{"n_layer": 12, "d_model": 256, "n_experts": 16, "experts_per_token": 1, "d_shared_expert": 0, "routed_scale": 2.0, "balance_loss": 0.00201, "router_bias": true, "scale_expert_input": true, "init_std_router": 0.00674, "lr_router": 0.00109, "vocab_size": 17241, "beta1": 0.95, "seq_len": 256, "dataset": "wikipedia_en"}
Below are experts of layer 8 (counted from 0) of a mixture-of-experts language model. Rows are named router (the router's row for the expert), gate (a neuron's input weights, with its number), up (a neuron's input weights, with its number) and show model dimensions 0-255. Each number is 128 + 24 x the weight over its row's rms, rounded and kept within 0 to 255. Numbers have three digits each.
Before each expert's rows: a language model's description of what the expert responds to. This comes from a sample of Wikipedia text that the model never trained on.

# expert 0
Description: Header and cell words and numbers in sports, election and chart tables, such as Result, Singles, record, season, plus "one of".
router:095105143125115151137106125147134096128108081117144154124140108149137142164182086124106147097156131155150115111102113099095171082143138138119117139119119142069124153093118148153108139129116111144123166154123122111187114113163151170138134114127169134159097156112138134124125130089114105153112132134125171088082108171137071113123108142118163129087149124129159166154062176125112127146179143112122151127154141132115136119190152123149114095159183135147163120131135119132086088180126108145157095119125137124126131116125137112101100103145134109114147171116142098102146144125082125104167094158131122128129124123126113180082168146137150107114121128106130156133133143108109119112117136135136127136127118173128115101076106159151145113154107125126140111125162147129111149088096087
gate0:170149131135119112108142145109122139113142144138104138123092120138136133094102109125115098151148080136110112101112167123094084114140142125141109097155108119112137112129059111156138141101104143151109110139178164144135139136157120159090192133123115145104087143148143094116112154149150149134145152140119161088106181160163128144129111101156169135150126118093114126101136176102113103145136088130139119112109152173127133101120135133133133118116142121125112157129119142140132105171180102099107111151161104166115155197125109108100137115169123128182145202106172122152182100120147141123130096125146109137088126137144117156126139129166145099113115137127133093128136118111119089153121164123114133132130170159130165158135106126106112087112128099170106111107138124118118077117069130
up0:110142139132141151113165119141168126125136118133133120194107106132109106111122133193124127120116130084076127121097131125131129100126084103103159116148128121134153133169103125113170170172139128151154081108153166135122129109126124149146126135147147150109105108144109120151096160074134106127157138127117140133175102136163123097093124125092104171132121146165129154110094142102128118157153091144107124158145123112174132141100126122102115163123119092134155139139186144098135113155163121127163095170147113100108163148151125121120133115123126145116153111141144114126145084165109133153123102111096176158070126139157146099114152085140095129137153087125074104122147141141141119130108083107133143142146085143148105097091118110149167085165085162118129169115126146123090113105106144

# expert 4
Description: Nouns after an article, language or nationality words and three-letter country codes in sports tables, such as village, role, RUS, English.
router:130098129087159106142151157143138098147088140132133100148171154135136143194107102152149112145134147135133127147099155097130153095151126095153099123130098108140135172132157132118140101102101082135120152120103172152142136125139164136091113115155140109137150111160122147129145149149096135198114163109118118149145097109131112111165147107129175084112127103167109143128106124140114141112138152140065103117148141144149161075159137132135143072178127126139135103152092125143117129163099158105090070113115101162106101151122121136121120093143109111147114144105133144120115099111123105146110116150131155117155129103105130106155080118139119082144172122147137143181107126094123104110092125093163097152090143131103111163118125119115087115147123144142130128114137191143082139150107113
gate0:139125115125120096103150141109144157143171192150092146123125178134119127075091081130136115157153106128137141094106168120107082128133134094151124110141117098109114158110085112094152119112107142116107156133127141141185161158121136165154168144139119145106064139118137103123071138143145133155153168163147121109129164152166116130122073114119138100096137117118135169111140154149151141176152106159141132126132126162126150126126133131141126160075119135106133148139123138111098140128151127119140095117105126136134143144112097088135135115149112144165168192162133114102166110125154104110110085123150104129135106182131100154116102142133131116121138120103152101108117132118125107174098149093098173141140151158122161155142114146122116086116120122176132093133173130119121088106090150
up0:112165117155146128095152117131153094138158124163119105170116105142076122086119174179109131100129116130135125129098120144131139164158118117101150119138171144121158167130107134133180112155115097145166115108130180127117115116106134155108116121109143113109072117128109146190139127113139102144169129139102166138153113139141107132083082160117140164096122130155140182129094134098116102139125120134147131135123133108145160159133128119125124120129107100119158110160131134131130158135118115163140095134148141084124147117131090149149106111089150159126130120143146135132118138152089136108128116091100147138093058125150137117122185155134137127121170098117062099109123169152145098149110107117167137143140108102149081093160090100169152114148109099125140159108129171131092083119116106

# expert 11
Description: Articles and possessives starting noun phrases after verbs or prepositions, such as has a daughter, a son, plus first names like John, William.
router:110138123110128136148128146089139080121136119144105128124147120113120142134142124131146110113125188092129133152151121125071179130158140079134149141123126119082124150151098159165135110107071114159156165131132129146122107116141143115107126099130117121105108124129136135081122160135118147173087136145126180094135170104144080152124178138164150130178118129148130102110170096138120116145105173152157140101137134117108167128139112080110142109139128132111130097092082139151106084180120146146130098104118088109144093107124125125115135101115160149165136097102159113104093122133093151129131121116127106180109127143105104174164123145124128163136113150092117117127122157092131119131177098084130127106126140171090162156123103128120067165119107104118157112142118163084134129138104119
gate0:137146124124129132100138117134105148107186175215121128155114120113109118100105097154141115163131108106126111121142153116085090141167117118134082150116117077128104114130089151127135128109118136124131151143110117123167155156108152152167170137096089155140068136131137119123093146148139170170165162121140152112120149118134114133135107112115129113112129130105157159120154185142146143153181084171121151110051179135125181138133133139166147124122130105134113145109114123167092120152148092112128121134134127138148129179125121113125140119125136133135150165124091094146100106131135097102118109100149137177137088163155122126102127140102150091124183137104142094126128118120154078142139151092124121133139164129152144125127132119140094108125109104140123080144109111132112090146092134
up0:099161120124134131083150125146150129142128083118130138153108129139103157117132148169124103112100110122114097111136158114132156134126114129143138115115154147103144149119110117109172110174085142133145121104125159120119124092126089127112127088116130113083097048174135134163103144093135101136185137111111120144148134114126139118110079143099121154127119128165108149112096137111109140145160113124140127139116141092129125154103136133135104157120127078160144136128153142086172130148125156148142119183138149121122144139114142137127113078156143132131117132131154133083117140163112128109176112121059159152090123135183128092127175148137101105144128100138074122144133117125153132166096138163173138158158097104156102112119104126164180081174107135124154170100128181149098115117139130